Experts of a small language model: 37.3M parameters, 660M tokens.
Below are experts of layer 5 (counted from 0) of a mixture-of-experts language model. Rows are named router (the router's row for the expert), down (a neuron's output weights, with its number) and show model dimensions 0-191. Each number is 128 + 24 x the weight over its row's rms, rounded and kept within 0 to 255.
After each expert's rows: a language model's description of what the expert responds to. This comes from a sample of Wikipedia text that the model never trained on.

# expert 20
router [ 89 129 123 132 123 124 155 118 130  98 109 134 139 157  73 119 130 116 116  89 128  95 127 157 139 130 104 118 145 126 109 111 156 114  73 151 162 133  82 141 126 125 150 135 159 135 113 148 149 155 117  93 102 135 157 169  87 140 120 136 119 156 147  38 123 130 126 130 148 138 159 129 145 115 127 142 148 119  93 150  80 163 122 151 101 110 151 176 118 137 148  77 129 132 127 203 121 100 120 129 143 106 134 130 135 156 136 113 102 112 161 132 133 130 139 114 126  91 118 129 101 124 149 166 189 123 132 125 135 139 124 139 191  99  95  95  85  97 144 137 110 154 136 122 114 146 115 127 165 167 142 124 109 122 150 156 134 117 157 119 119 116 129 122 112 119 156 127  75 169 106 133 123 165  74 131 120 106  91 146 146 167 120 117 106 131 128 122  94 120 101 135]
down0 [146 152 121 161 102  73 132 118 158 124 121 133 132 162 123  94 140 106 196 146 126 122 113 131  98 175 125 125 136 134 119 140  91 147 125  92 141 118  98 116 160 120 104 124 122  99 172  83 124 132 104 120 162 133 137 131 117 170 145  99  97 128 118  92 148 108  98 120 148 177 105 128 143 143 152  84 151  96 134 109 120 112 115  70 161 162 102  96 160 111 156 152 110 135 104 116 124 130 131 124 148 100 149 130 128 115 151 145 113  72  99 152 106 116 175 123 123 113 102 114 150 109 142 136 106 173  94 121 116 152 112 138  95 126 105 126  98 140 106 146  96 111 123  94 106 107 133 148 105 134 153 176 116 168 101 121 135 113 130 120 138  81 118 119  91 109 141 136  58  80 130 121 117 126 121 120 101 127 107 118  93 132  91 118  77 142 128  96 109 108 103 137]
down1 [ 94 102 140 107 119 110 104 123 119 160 110  98 139 132 101  78  99 124 143 125 129  91 118 173 121 114  90 134 111 134 152 119 111 144  86 131 156 154 136 113 111 118 166  90 116 111 157 157 119 112 113 122 144 145 164 126 123 132  63 135 130 105 132 117  82 124 138 170 116 136 172 121 181 145 146 108 125 134 124 140 152 134 164 119 124 114 152 153  86 135 134 150 181 156 153 140 180 171 175 128 117  78 105 133 126 123 111 125 128 152 155 163 130 150 154 142 110 133 122  91 136 156 134  93  96 140 105 149 122 148 135 147  97 145 153  59 114 141 102 111 104 126 144  99 109 126 166 134 114 133 136 146 133 128 119 138 111 113 125 152 113 122 167 104 122 134 114 137  65 139  78 117 102 108 123 134 103 107 111 103 179  99 131 127  91 116 111 169 121  73 132 123]
down2 [130 125 127 118 133  89 101 162 135 113 162 134  78 153 104 104 111 148 130  92 123 121 118 172 118 151 181 114 115  89 167 149 162 120 125  85 140 112 127 167 117 133 141 122 166 131 129  92 148 133 139 138 115 179 131 142 108 109 112 140 129 156  68 165 143 155 123 137 133 105 146 108 134 128 111  94  94 171 127 130 144 141 102 148 176 163 153 164  98 125 128 124  92  87 107 138 148 137 149 142 107  99 201 145 144 101  96 132 134 141 122 153  99 151 112 138 168 138  54 103 139 131 119 116  90 131 146 141 134 112 123 104  76 128 167 153 129 117 115 145  99 139 169  83 130 111 145 109 114 112  92 140 135 138 122 116 126 103 168 116 115 125 111 125 122 148 159 121 151 163 115 159 166  97 118 155 133  92 168 130 143 108 126 116 119 115 151 138 123 140 155 125]
down3 [151 160 164 131 169 153 100  93 127 120 104 121 182 128 172 180 121 140  93 178 112 113 140  92 155 125 172 144 117 131 141 146 121  89 136 132 160 111 103 136 160 114 152 121 122 125 127 115  94 121 174 119 112 106 123 128 124 112 107 127 141 132 112 121  87 115 108 171 114  98 120 201 167 139 114 112 156 128 114 138 134 156 142 120 129 149  81 143 115  86 142 156 134 155 124 145 158 129 120 112 153 140 113 109  93 119 137 149  79 144 113 134  98 157 138 116 112 141  84 132 146 135 113 101 148 159 103 132 123 116 134 143 135 114 133 183 117 121 136 152 121  89 122 125 158 116 124 169 121 125 121 135 161 100 141 107 158 129 165 118 154 133 142 112 166 111 116 125 141 120 104 106 144 126 130 167  85  94 112 203 170 181 134 108 141 109 145 164 139 146  94 146]
down4 [141 156 128 112 101 108  95 145 121 115 107 124 137 102 121 158 162 142 100 127 143 153 150  97 156 120 136  83 130 168 139 131 123  90 124 116 128 150 144 108 101  92  79  97 172 104 165 150 102 129 129  78  74 119 134 158 101 122 153  79 149 166 103  86 102 123 155 116 135 124 128 146 136 118 141 120 105 105 127 129 169 167 122 142 164 148 117 127 142  83 136  92 117  94 169 125  98 107 122 144 136  94 126  76 132 180 155  92 129 189 124 109 167 132  81 136 150 110 152 174 163 117 133 164 130  91 128 143 117 165 112 124 162 112  98 119 131 147 118 129 157  83 109 110 122 163 133 123 131 137  96  84  95 136 100 123 112 166 143 103 130 129  99 128 149 139 103 133 108  97 110 147  97 139 151 115 140 142 135 156 160 114 124 121 128 154 115 122 118 132 146 136]
Topic nouns in media. Common nouns naming works, events or things, like film, album, song, line, station, tour, often after "the" or "a".

# expert 22
router [125 139 108 131 135  53 162 131 152  96 160  97 120 101 162 150 181 125 136 114 115 120 142  75 146 157 161 170 148 131 155 142  98 117 147 125  75 119 128 110 134 108 144 106 153 104 111 167 157 145  99 141 117  96 130 132 139 128 107 118 147 186 157 152 125 110 154 112 149 115 103 125 140 144 120 169 136 112 141 136 103 132  89 116 134 111 156 131 129 138 145 162 166 146 133 100 156 158 133 136 101 134  99 138  97 125  97 165 149 160 134 159 126 134  98 113 105 125 175 177 154  75 130 130 120 158 100 144  68 101 134 129 120  94 152 155 177 114 149 150 165 131 169 143 165 146 143 132 122 104 129  67 134 153 129 127 126 115 132 117 127  87 154 152 139 108 132 126 137 152 135 158 150 153 143 144 115 104 143 100 127 158 144 129 117 156  97 141 144 124  97 129]
down0 [109 111 100 100 154  61  84 111 184 137 126 126  73 146 124 152 145 106  97 113 172 105 126 109  85 127 124 164 172 153 158 141 132 126 127 154 147 112 139 162 148 161 106 131 105 125 128 139 125 134 108 112 115 151 114 139 108 133  78 125 131  92 115  96 130 143 101 100 143 104 144 139  91  83 139 167 118 132 124 118 149 128 101 146 158 139 133 145 112 146 113 127  86 133 113 117  96 145 104 124 108  63 194 130 149 141 115  88 149 129 145 104 150 139 151  83 122  97 129 105 127 134  82 141 130 139 159 145 112 129 141 139 153 105 142 122 107 132 123 126 124  96 145 126 136 123 126 124 122 126 126 134 141 154 135  79 151 148 153 169 124 136 132 123 128  99 140 155 108  83 104  88  88 142 155  95 154 114 169 168 159  90 105  73 117 165 135 132 107 118 120 123]
down1 [117 173  95 150  95 158 145 147 108 111 101 117 168 117 139 150 113 165  94 104 170 135 137 143 116 156 116 116  95 151 168 164 132 133 122 171  98 105 115 134 128 135 128 146 110 135 135 149 123 104 122 140 180 156 140 180 119 194 116 159 174 167 183 151  94 139 101 129 147 121 160 120  97  82 127 130  97 101 141 157 142 134 126 144 132 148 169 161  96 132 135 100 100 127 169 121 123 115 166 165 125 154 144 103 147 130 162 144 105 120 135 161 105 169 143 103 142 142 134 142 140 150 123 181 165 131 121 118 118 144 135 105 113 160 117  71 108 115 163 147 155 151 131  91 119 119 107 135 154 126 171 133  89 146 120 123 128  94 132 102 123 144 143  99 130  88 140 141 120 121 110 143 108 133 138 146 128 108 167 138 116 125 117 128 140 134 136 169 116 134 113 186]
down2 [104 140 151 159 149 140 135 132 110 108 186 166 159 125 101 104 125 119 186 156 134 147 143  91 135 121 157 179 176  97 160 145 125 160 117 120  79 146 144  96 130 119 193 140 122 157 115  94 116 133 160 124 150  63 174 112 127  74  95 117 136 142 145 121 116 139 149 129  99  95 142 158 125 154 177 111 119 136 131 146 129 155 121 136 129 111 139 126 120 128 134 142 169  98 142  92 112 149 120 108 148 139 127 118 131 102 172 138 170 115 121 131 138 168 148 126 117 160 144 119 156  90 112 107 137 102 126  90  91 168 103 146 124 138 182 139 117 180 107 132  98 155  86 112 143 128 170 122 136  95 135 102 148 133 147 120 118 145 118 122 149  87 114 128 137 167 111 112 106 133 108 108 149 149 121 136 131 130 127 102 174 108 108 120 160 151 116 133 127 102 127 126]
down3 [109 144 148 162 143 126 134 106 103 103 123 147 155 149 156  78 152 146 124 142 139  77 141  85 131 156 107 100 162 101 169 115 139 127 144 139 105 141 113 138  95 102 123 104 160 119 151 108 140 127 140  99 140 106  87 112  80 119 131 136  98 152 158 134 146 169 144 164 130 132 115 124 143 126 139 120 127 161 112 132 142 130  80 139 124 146 143 125 125 119 144 155  99 121 124 114 104 157 110 184 141  93 159  93 161 143  89 123 135 137 124 137  84 175 137 141 120 152 108 179 156 122 101 122  90 166 138  75 137 168 118 149  97 152 120  90 157 155 137 109  79 105 177 125 113 138 141 128 146 125 158  95 140 113 104 116 103 116 169  92 108  91 135 130 128 109  90 135 108 171 102 147  87 148 106 149 115 118 106 125 125 129 136 156  74 114 114 127 124  85 117 103]
down4 [150 152 124 156 110 142 117 114 185 131  99  96 125 119 119 151 145 132  72 132 144 137  95 119 130 128 120 141 138 108  81 154  97  97 151  96  85 119 115 120 112 129 137 124 164  80 131 109 134 117 123 123  98 156 104 140 172 137 151 127 126 143 107 174 157 208 131 122 170 112 127  68 146  98 162 124 136 131 115 147 115 137 133 138 154 148 123 113 108 135 149 155 166 136 121 102 128 104 123 161 144 112  72 136  64 153 111 183 154 142 107 144 136 118 110 155  93 103 157 124 122 209 132 149 128  99 151 119 113 128 138 118 149 114 120 122 129 135 134 129 141 106 134 101 100 140 163 101  94 104 106 126 127 111 110 132 126 148  98  96 109 138 152 138 128 113  58 156  75 113 113 138  99 131 117 134 106 123 145 138 102 120 124 136 137 164 150 110 137 152 114 141]
Hyphens and dashes. Hyphens that open list items in infobox-style lists, e.g. before Family or Website, plus hyphens and en dashes within compounds and ranges.

# expert 31
router [130 125 146 125  95 137 101 132 147  94 117 164 134 132 168 127 136 133 178 107 179 140 116 125 141 164 145 124 158  93  93 150 122 121 124 142 127 109 138 131 137 112 131 146 149 131 105 171 142 140 101  85 158  86 137 161 112 166  93 118 129 120 152 147  88  87 139 141 149 120  91 124 147 141 145 129 126 139 151 128 135  92 137 141 139 126 118 116 123 110 193 111  71  96  87  88 148 167 112 166 112 130 167 126 120 143 122 130 130 108 120 129 143 134 115 117 122 134 167 180 129 102 109 101 135  89 149 125 154  92 149 117 100 178 104 114 140 123 134  94 154 106 138 140 126 130  63 135 153 110 103 154 127  63 119 110  90 110 149 139 153 123 140 141 113 121 181  99 174 155 141 122 134 149 148 107 145  98 148 123 136 122 115 124 140 125 124 156 118 182 170  91]
down0 [111 116 116 173 110 149 112 137 102 101 125 135 112 115 106 107  95 124 109 164 154 166 131 106 119 101 108 169 145 125 152 138 135 132 116 167 116 102 117 152 150 105 134 146 105 109 104 105 163 112 142 124 126  90 109 172 126 141 100  94 127 146 177 123 156 122 146 122  82 119 148 146 120  96 158  89  95  86 154  86 127 136 154 139 140 147 185 149 149 144 134 134 124 159 162 117 102 105 117 159 139 118 169 127 154 111 155 142 111 122 115 136 128 151 133 148 108 130 179 130 104 124 105 138 121 157 140 160 165  95 109  73 112  83  99 147 110 129 162 128 101  98  96 118 114 135 129 112 168 129 154 117 161 106  80 138 114 111 161  95 164 140 159 133 151 107 120 173 154 144  80 114 122 135 107 104 101 132 104 162 105 108  92 125 121 168 110 146 127 104 139  81]
down1 [145 123 151 113 146  98 174 117 160  94 144 162  78 150 140 112 140 148 135 139 144 148 127 146 155 130 144 137  95 169 130 116 157 180 131 121 124  93 102 157 150 148 169 134 192 101  81 142 106 124 141 130 154 112 132 130 118 131 109 125  95  94 141 172  92 115 162 114 120 169 136 124 104  70 185 118 148 110 176 147 112 106 133 152 106 103 118 166 142  96 146  88 126 108 129 109 161 147 102 121 134 133 138 103 127 134 148 143 128 118 160 120 142 126 129  99  79 135 135 121 159 111 108  87 121 119 126 160 168 101 130 149 158 118 150 161 129 138 102 137 147 106 147  98  78 178  88  87 148 139  92 123 107 123 138 111 129 109 167 126 129 116 111 110 134 155 154 139 104 157 173 128  98 136 101 146 114 145 105  89 162 106 142 107 138 117 108 124 131 109 126 134]
down2 [140 115 112 133 107 156 142 140 124 184 150 150 171 110 111 121  85  80 123 128 132  60 150 102 126 127 170 134  95 131  91 150 160 153 140 157 159 144 128 134 135 137 134 120 154 127 117  99 131 150 141 119 138 114 157 167 125 135 145 157 144 134 107 145 162 131 103  94  97 128 124 109  85 152 144 139 147 140 130 148 139 141 137  90 180 113 108 137  99 120 154 145 143 126 118 106 126 129 100 128 102 104 111 146 150 161 134 115 108 158 202  93  68 171 116 117 142 118 105 156 166 127 153 152 145 122 122 121 140 123 134 128 143 108 100 146 100 108 139 158 147  85 121  98 100 126 109  93 146 126 136 184 163 175 109 133 140 159 117 122 111 119 169 140 107 165  73 161 154 126 114 141  99 128 153 118 111 115 112 139 114 158 152 109 117 132 175 130 157  96 109 145]
down3 [137 178 119 151  67 139 137 130 108 103 124  97 124 160 127 121 124  99 124 131 108 191 117 105 103 131 130  97  76 134  90 129 121 103 140 111 139 160 140 124 130 128 112 143  95 127 113 136 118 106 135 132 122 170 129 138  93 129  98 122 111 138 164 118 122 152 135 168 131 127 120 160  99 133 131 111 149 118 168 124 140 154 106 145 105 127 128 112  87 108 152 147 114  90 160 177 111 123 165 107  98 107 121 156 111 119 113 139 107  77 121  85 117 156 130 127 137 173  84 131 106 123 119 160 201 123 126 152 123 123 101 137 125 127 110  84 147 147 119  91  85 184 117 142 157 134 128 123 103 116 116 158 128 119 138 176 126 112 142 107 127 106  99 145 119 133  81 155 116 139 124 138 106 169 189 158 137 127 166 145 115 104 150 131 134 171 108 182 114 157 111 146]
down4 [ 92 123 111 138  83 122 143 161 116 119 125  67 134 102 118 147 157 124 121 125 155 113 103  81 147 187 121 156 135 122 150 144 145 135 149 173 122  90 125 121 116  97 118  85 117 159 144  73 153 142  91 125 155 146 128 143 144 148 176 129 137 131 157 142 117 133 164  92 141 121  75 123 116 101 134  96 128 154 110 126 174 151  98 118 150  90 111 132  88 123 131  91 135 131 163 145 119  97 123 115 160 116 113 110 122 164 146  89 118 107 173 112 109 130 161 144  94 171 137 124  98 135 119 125 161 105 107  85 123 156 109 140 103 122 106 144 106 133 141  83 111 137 114 108 132 125 117 133 124 162  84 177 113 108 156 162 142 115 151 118 131 135 114 139 109 139 147  74 158 168 120 106 124 134 113 129 130 151  95  86  87 153 100 126 133 139 148  92 110 121 157 117]
Colons and month names. Colons after infobox field labels such as Date of birth or MGI, plus month names in dates like March 27.

# expert 9
router [166  93 131 120 147 125  87  92 119 136 143 139 147 169 117 150 119 111  90 123 117 137 167 115 131 151 152  98 117 113 106 131 123 115 106  99 146 142 138 115 162 153 177  85 130 127 148  99 115 142 115 175 121 139 103 140 113 134 134 146 167 163 111 113 141 137 124  99 145 114 123 128 142 151 124 175 130 122 138 114 147 126 131 159 154 107 140 161 102  99 161 112 146 114 146  74 109 149 139 134  97  95 102 110 158  84 163 144 168 153  78 175 111 105  84 109 141 115 137 143 155 139 145 137  89 142 112  98 187 101 116 137 170 152 134 108 120 122 123 117  95  88 152 138 145 162 151 126 168 125 113 101  76 164 142 111 115 100 129 161 119 105 143 164 148 147 142 116 107 106 176 137 124 125  91 142 139  77 131  85 133 134 109 127 131 164 102 141  89 111 131 149]
down0 [211  99 171 114 107 134 134 161 156 153 126 142  87 141 149  98 124 108 135 103 143 117 148 138 156 122  98 107 102 162 107 120 156  93  92 147 123  82 117 109 125 136 127 120 123 131 124  86 126 121 135 179 118 135 169 107 132 112 109 140  97 128 126 176 156 150 142 136 105  85 111 117 166 130 140 120 133 144 162  71 116 137 119 125 105 136  92 113 133 130 127 132 167  73 115 164 142  92 143 144 139 131 167 156 123 106 130 137 137 165 146  99 149 156 156 126 156 152 111 165 121 119 100 163 152 144 119 102 138  90 118 133 115 127 132 157 129 119 141 148 104 151 148 160 113 148 135 100 147  93 142 148 130 138 100 164 102 142 120 120 106 102 108  75 132 122 108 145 127  71 121  67  96 101 129 147  89 136 106 118 137 138 155 128 164 120 167 136 138 153  90 130]
down1 [124  99 114 103 137  99 153  99 120 149 104 119 115 127 138  83 145 119 121 125  85 109 100  99  82 121 104 137 109 178 151 118 150 144 120 157 116 144 130 129  96 118 177 143 132 143 157 133 156 126 199 177 147 115 114 131 182 120 113 137  99 134  87 167  86 119 120 144 122 116 160 158 123 179 130 132 106  86 137 144 137 126 124 122  70 103 112 116 151 116 130 105 172 163 144 144  96  68 122 124 143  97 131 113 128 162 141 133  98 122 123 116 136 154  88 124 124 171  86 104 155 138 110 155 133  94 148  87 145 141 116 156 103 130 109 141 154 114 136 134 113 121  90 125 166 156 139 139 113 149 167 154 135 112 129 133 176 160 119 125 112 112 118  97 130 117 131  96 120 110 160  60 102 137 144 162 139 151 150 115  95 137 102 105 148 117 127 112 105 129 116 130]
down2 [115 170 156 118 174 154 148 149 112 139 121 133 148  88 140 127 128 115 134 131 119 121 155 119 177 122  94 194 183 135 122 166 131  76 127 125  87 153 133 120 102 103 116 143 142 114 126 184 136 111 164  77  97 120 105 129 155  98 136 149 152 139  88 122 143 104 134 109 127 143 126 128 105 111 144 122 103  90 128 114 118 154 147 133 110 137 141 123 121 133 153 149 178 161 110 168 151  97 106 141 145 139 148  76  99 120  87 105 112 157 133 116 135 112 137 167 130 101 134 113 135 121 157  75 137 145  97 174 187 122 103 117 151 146 166 119 155 149 113 125 152 182 121 126 133 145 130 133  82 126  92 139 146 145 125  97 110 147 137 129 128  81 114 128 135 118  85  98 122 142 141 109 134 173 159 107 134 167 113 146 153 134 136 101 117 162 139 152 142 114 112 105]
down3 [105  84 118 109 122 143 119 129 168 104 124 114 113 161 144 101 163 160 173 133  94 162 117 135 181 185 103 125 107 134 124 147 158 130 120 115 132 138 113 143 149 134 130 123  89 136  99  80  44 151 103 121 116 172 157 109 119 113 136 109  69 110 122 101 137 135 117 105 145 151 142 109 108 129 164 137 168 115 115 110 143 119 101 144 117 138 140 141 129 102 111 100 107 159 129 149 101 146 119 179 127  83  98 111 146 119 103 117 116 114 126 176 126 156 166 109 134 166 137 100 132 171 147 126 138 120 172 121 138 109 154 102 114 125 101 123 108 157 142 159 133 128 160 112 130 162  94 168 124 132 140 112 155 118 124 144 130 154 123 103 121 100 132 133 112  89  90 111 109 135 142 134 199 166 132 114 153 163 137 125 125  96 106 149  99 127 155 131 102 114 160 107]
down4 [127  98 108 195 120 118 115 133 104  85  99 168 139 135 135 113 106 133 149 130 127 182  95 142 125 123 113 111  87 110 129 142 140 117 155 148  62 110 114 158 137 121 123 137  93 159 117 120 144 129  91 136 109 113  94  93 130 102 132 105 111 150 108 118 135 101 109 108 128  90 133 153 122 137  80 146 151 154 103 147  93 136 144 110 118 127 147 183 121 108 122 150 146 189 111 110 163 116 146  93 128 114 168 145 135 138  98 125 122 171 110 130 128 113  79 109 108  98 130 116  97 104 146 133 132 107 111 140 155 143 117 101 101 162 126 128 121 125 105 113 124  87 155 129 118 178 151 110 139 135 125 104 152  86 100  80 116 130 148 143 102 144 135 144  93 160 106  91 131 169  69 104 171 132 130 162 149 130 131 145 158  93 132 123 152 101 121  95 121  83 140 124]
Table cell separators. Pipe characters opening or separating cells in wiki tables, especially election results and sports rosters, plus list dashes and Gold/Silver/Bronze.

# expert 15
router [ 94 112 133 106 110 110 119  59 102 135  61 118 105 133 161 121 147 128 100  96 134  82 121 164 137 155 115  80 126 102 129 134 169 126 108 121 154 157 102 123 110  84 141 150 120 143 133 141 133  92 130 130 131  81  91 128 141 121 160  90 137 137 141 123 134 156 116 131 143 140 155 130 172 112 158 130 112 156 149 167  76 131 110 164 141 126 100 123 115 137 162  85 136 126 137 139 122 124 144 128 133 132 131 165 123 163 145 119 139 105 108 127 108 110 135 150 109 127 159  93 118 105 150 129 133 141 116 115 151 131 103 148 148 138 170  96 153 135 142 135 183 140 113 123  83 107 128 129 114 135 112 121 102 196 162 103 153 169 132 130 147 180 123 129 125 111 123  84 134  72  82 117 113  89  68 138 141 146 140 114 131 108 123 151 100 107 141 166 116 134  98 147]
down0 [ 78 154 126 123 128 144 135 106 177 111 155 152 187  98 109 117 163 144  76 129 121 123 117 106 125 100 151 146 124 112 125 145 128 103 167 153 149 149 136 120  92 178 105 128 116 147 170 116  90 103 166 158 131 135  95 112 147 164 121 106 125 140 119 155 154 153 152 109 135 132 140 127 120 127 152  83 156 142 137 134 132 160 142 115 101 154 102 162 143 145  72 138 130 169 114 117 149 148  90 113 128 105 122 120 168 111 118 158 153 127 178 128  93 114 135  72 142 162 146  99 142 121 119 127 121 155  73 114 116 110 134 127 134 159 145 106 122 136 123 172 137 147  76 119 128 104 148 126 188 115 106 155 156 156  87 101 146 146 135 133 127 133 156 116 154 102  98 123 136 120  91 145 138 132 148 151 139 140 146 173 121 142 109 144 133 125 101 150 188 105 116 154]
down1 [137 156 140 139 140 145 130 128 115 109 115 148 146 135  92 125 121 153  82 139 150 141  80 144  85 149 161 128 124 116 115 196 180  96 141 114 170 135 133 105 122 131 112 136 106 121 144  91 104 156 114 141 156 141 145 139 107 100  88 111  92 128 177  87 113  75 108 141 105 101 108 125 129  97 121 117 130 113 161 132  56 127 139 155 103 156 119 164 152 129 177 143 152 143 114 133 101 127 126 147 126 105  86 141 109 129 132 131  92  69  97 177 135 143 154 114 107  97 149 122 152 166 175 113 133 111 151 147  95 110 138  90 121 140 143 118 146 138 122 157 117 154 127 103 119  90 115 160  84 124 127 135 102 138  94 140 148 128 145 164 155 131 137 103 130 154 115 151 135 130 154 146 148 158 128 116  92 144 113 139 110  95 151 160 137  66 113 138 119 135 153 134]
down2 [133 138 109 158 134 185 110  99 161 141 154 140 122  80 133  86 154 114  90 128 138 140 166 156 123 109 155 147 170 115 129 155 111 130 127 109 131 141 124 150 121 147 104 104  96 178  92 112 151 120 117 126 157 109 138 116 125 149  84 148 148 125 139 141 109 128 133 178 160 148 111 116 128 116 194 132 178 147 134 155 156  92 150 141 159 153 120 137 147 123 107 138 161 137 135 115  97  95 128 129 152 119 129 114 183 110 137  98 134  79 112 115 124 109 159 132 115 137 124 162 124 162  63 118 118 153 107 105 139 123 116 150 148 126 136 149 162 156  85  88 152 115 121 110 132 119 200 148 122  92  83 125 163 126 110 162 143 176 114 125 111 168 141 119 153 120 138 113 134 164 104 119 136 150 134 150 128  85 133 167 106 143 139  99 118  93 107 121 133 146 127 124]
down3 [135 108 148 161 153 128 124 136 146 125 106 150 140 131 157 118 132  88 132 119 117 179  87  98  90  93  95 105 113 131 107 141 105 152  68 107 124 170 117 110 103 156 119 108 115 127 119 148 163  76 127 143 150 180 173 137 148 136 159 108 132 109 163 171 128 171 124 155 125 195 175  87 149 158  93 121 100 133 111 123 126 130 136  96 159 108 156 132 135 148  98 149 125 114 112 132 138 138 133 134 161  67 137 156 104 142 142 132 140 133 105 165 107  97 123 162 130 128 120 109 124 141 126 110 142 108 151 141 154 103 109 165  64 123 170 133 122 149 150 126 128  80  90 169 126 116 147 150 145 113 100  94 139 130 146 134 118 144  94 159 115 117 145 138 157 134 106 128 132 114 117 150 150 149 150 131 124 137 136  70 117 158 106 151 116 130 119 164 127 104 132 159]
down4 [133 126 120 100  96 147 132 169 200 163 163 101 127 123 128 179 120 138 117 119 132  82 126 115 120  89  82 139 138 112 138 112 144  99 157 129 120 146 109 129 143 130 142 144 128 112 109 158  97 117 130 118 103 154 150 133 141 124 101 187 102 133 125 102 132  92 125 156 109 141 102 168 147 151 145  96 133 102 106 142 132 141 121 138 149 130  99 132  78  92 104 127 157 182  84 108 135 170 144 171 118 169 112 104 139 129 157 106 144 126 128 123 161 159 131 119 130 140 145 191 155 129  98 106 147 104 114 136  95  91 140 143 136 163 146 105 119 133 159 130 108 101 123 130 131 113 141 144  80 135 112 100 119 179 123 146 119  89 143 157 124 161 107 153 143 149 117 158 136 134 107 110 127  79  81 141 121  62 152 118 117 153 147 112 123 158 106  94 117 121 121 122]
Sports and election stats. Table header words and score values in sports and election tables, like Candidate, Team, Rank, Party, Total, percent signs, score dashes.

# expert 29
router [144 114 103 104 149 145 127 115 158 134 125 120 127 171 110 122 162  94 148 152 130 139 142 121 113  89 100 131  94 169  73 104 161 149 108 104 117 131 122 148 131  95 120 122 118 131 111 101 131 128 107 113 147 159 117 114 129 120 172 113 101 139 121 144 141  95  97 143  90 119 196 104 115 120 149 147 161 126 127 155  53 125 118 146 157 148 115 109 101 104 102 101 129  97 139 153  84 139  68 130 100  95 149 134 166 125 107 163 124 138 127 107 140 156 176 137 136 135 109 138 136 113 111  79 107 159 142 137 147 124 155 132 151 146 112 153 137 107 133 126 178 136 157 127 142 155 134 108  88 106 158 159  99 143 134 151  80  98 124 109 159 183 133 158 115 122 150 135 132 115 152 129 107 163 164  90 118 131 171 139 140 112 154 112 180 131 112 121 108 150 116 155]
down2 [122  92 159 151 150  91 127 130 129 100 147 157 105 142 170 158 148 135 145 107 104 133 163 114 157 139 114  72  93 117 141 164 128 132 120 139 118  98 155 109 114 200 131 113 137 137  97 115 119 143 145  60 117  92 103 119  86  85 129 133 138 106  89 102 104 155 121 114 135 110 145 110 140 154 160 117  93 141 138 153 103 134 143 169 151  92 100 158 155 114 128  99 149 142 104 124 134 104 117  88 155 108 122 129 117 109 141 108 119 117 161 144 119 118  93 143 133 144 108 134 120 120 100 157 112 123 143 127  99 134 126 126 186 120  97 140 143 134  92 123 123 129 137 159 126 200 140 126 154 123 162 124 125 114 147 143 120 166 162 121 123 164 118 161 158 117 167 137 113  94 156 146 116 142 163 129 124 114 156  82 107 169 146 165 134 144  87 158  85 154 149 125]
down3 [133 121  97 136 146  85 148 111 150 114 129 116 140 137 109 116 141 147 121 125 154 107 108 108  76 132 144 134 156 101 150 114 151 115 131  93 113 124  93 159 117 117 144 132 157 141 134 100 133 106 145  97 124 118 155 109 141  89 107 112  94 143 157 164 146 162 141 114 167 149 133 106 158 134 156 136 167 183 101  96 115 135 132 146 106 118 140 132  81 129 104 137  94  94  98 107 108 134 172 116 139 102 137 146 141  85 145 134 150 118 124 123  89 147 117 136 131 128 152 134 127 139 141 158 157 124  85 117 139 153 100 158 131 135 151 122 139 137 138 127 165  89 150 130 151  97 136  98 149 105  97 220 106 157 137 107 127 141 186 138 187  98 121  80 139  96 154 132 142 159 156 120 133 169 123  98 117 109 132  97 148 139 160 142 160 161 130  86  98 145  90 109]
down4 [ 82 103 144 130 134 127  95  84 106 102 127 151 135 124 125 167  96  96 129 155 209 141 171 143 134 161 134 159 113 137 143 115  81 137 122  94 132 136 118 113 156 143 138 144 190 179 145 131 140 130 129 103 106 105 107  92  69 109 102 141 157 124  78 106 138 123 133 103 155 100 149 136 134 160 127 133 115 130 111 119 119 122 169 110 168 124 134 138 123 174 164 144 149 127 123 100 102 159 125 145  99 123 156 130 147 101 143 127 121 101 174 149  99 105 121 112 119 136 145  96 142 118 152 169 156 150 127 131  81 115 159 169 156  96 133 125 102 166 102 147 195 152 148 132 135  93  96  95 122 127 137 128 116 152 110 140 140 143 135 132 134 134 127 107 129 142 125 112  83 124 105 126 107 100 137 136 105 121 127 139  91  89 132 147 134  88 112 109 106 172 142 134]
down5 [135 130 151 119 137  97 115 140 148 108 162 138 144 158 160 119 124  91 139 106 155 138 162 106 104 166 136 124 150 102 109 158 119 138 120 154 147 134 153 103 146 142 139 110  96 100 134 118 141 129 143 119  72  77 132 146  69 102 136 150 124 120 127 135 144 136 124 122 161 115 106 146 104 107 131 154 139 154 123 130 108 132 141 102 108 131 120 111 158 131 110 164 164  89 104  95 159 192 166 106 164  92 100 149 145  89 116 118 171 135 129  96 163  96 141 106 180 119 110 129 121  88 139 170 139 143 174 105 111 107 168 171 153 136 147 138 169 122 118 120 132 117 132 157 142  96 143 114 148 153  97 142 131  61 122 127 160  68 148 115 159 146 104 171 130 132 127 134 125 143 132 134 102 145 108 144 161 143 126 106 129 111 113 129 157  97 144 131  96 136 160  83]
down6 [126 101  91 181 202 101 122 145 123 145 122 138 108 155 127 134 107 112 137 117 128  84  86  96 163  90 125 143 172 120 120 142  98  81 136 150 136 115 131 127 116 120 104 154 138 114 175  95 190 160 131 125 110 123 100 154 134 122 128 145 127 170 110 132  92 163 112 154 109 154 139  90 115 121 115 135 161 100 147  96 120 132  93 102 148 111  91 109 128 128 145 158 138 163 120 170 130  98 173 174 139 115  96 141 139 148 103 121 105 133 117 137 102 130 135 152  97 124 153 120  99 139 118 122 123 143 136 109  89 146 166 166 109  86 146 126 150 186 103 100 102 146 123 123 107 140 130  92 153 123 197 142 133 146 131 171 143 118  93 134 115 127 104 129 145 129 106 100 108 108 126 101 126 109 116 108 103 147 123 137 150 106 159 132 134 100 175 116 109 118 132 156]
Auxiliaries and function words. Auxiliary verbs and common function words in narrative sentences, such as was, is, were, had, has, also, first, not.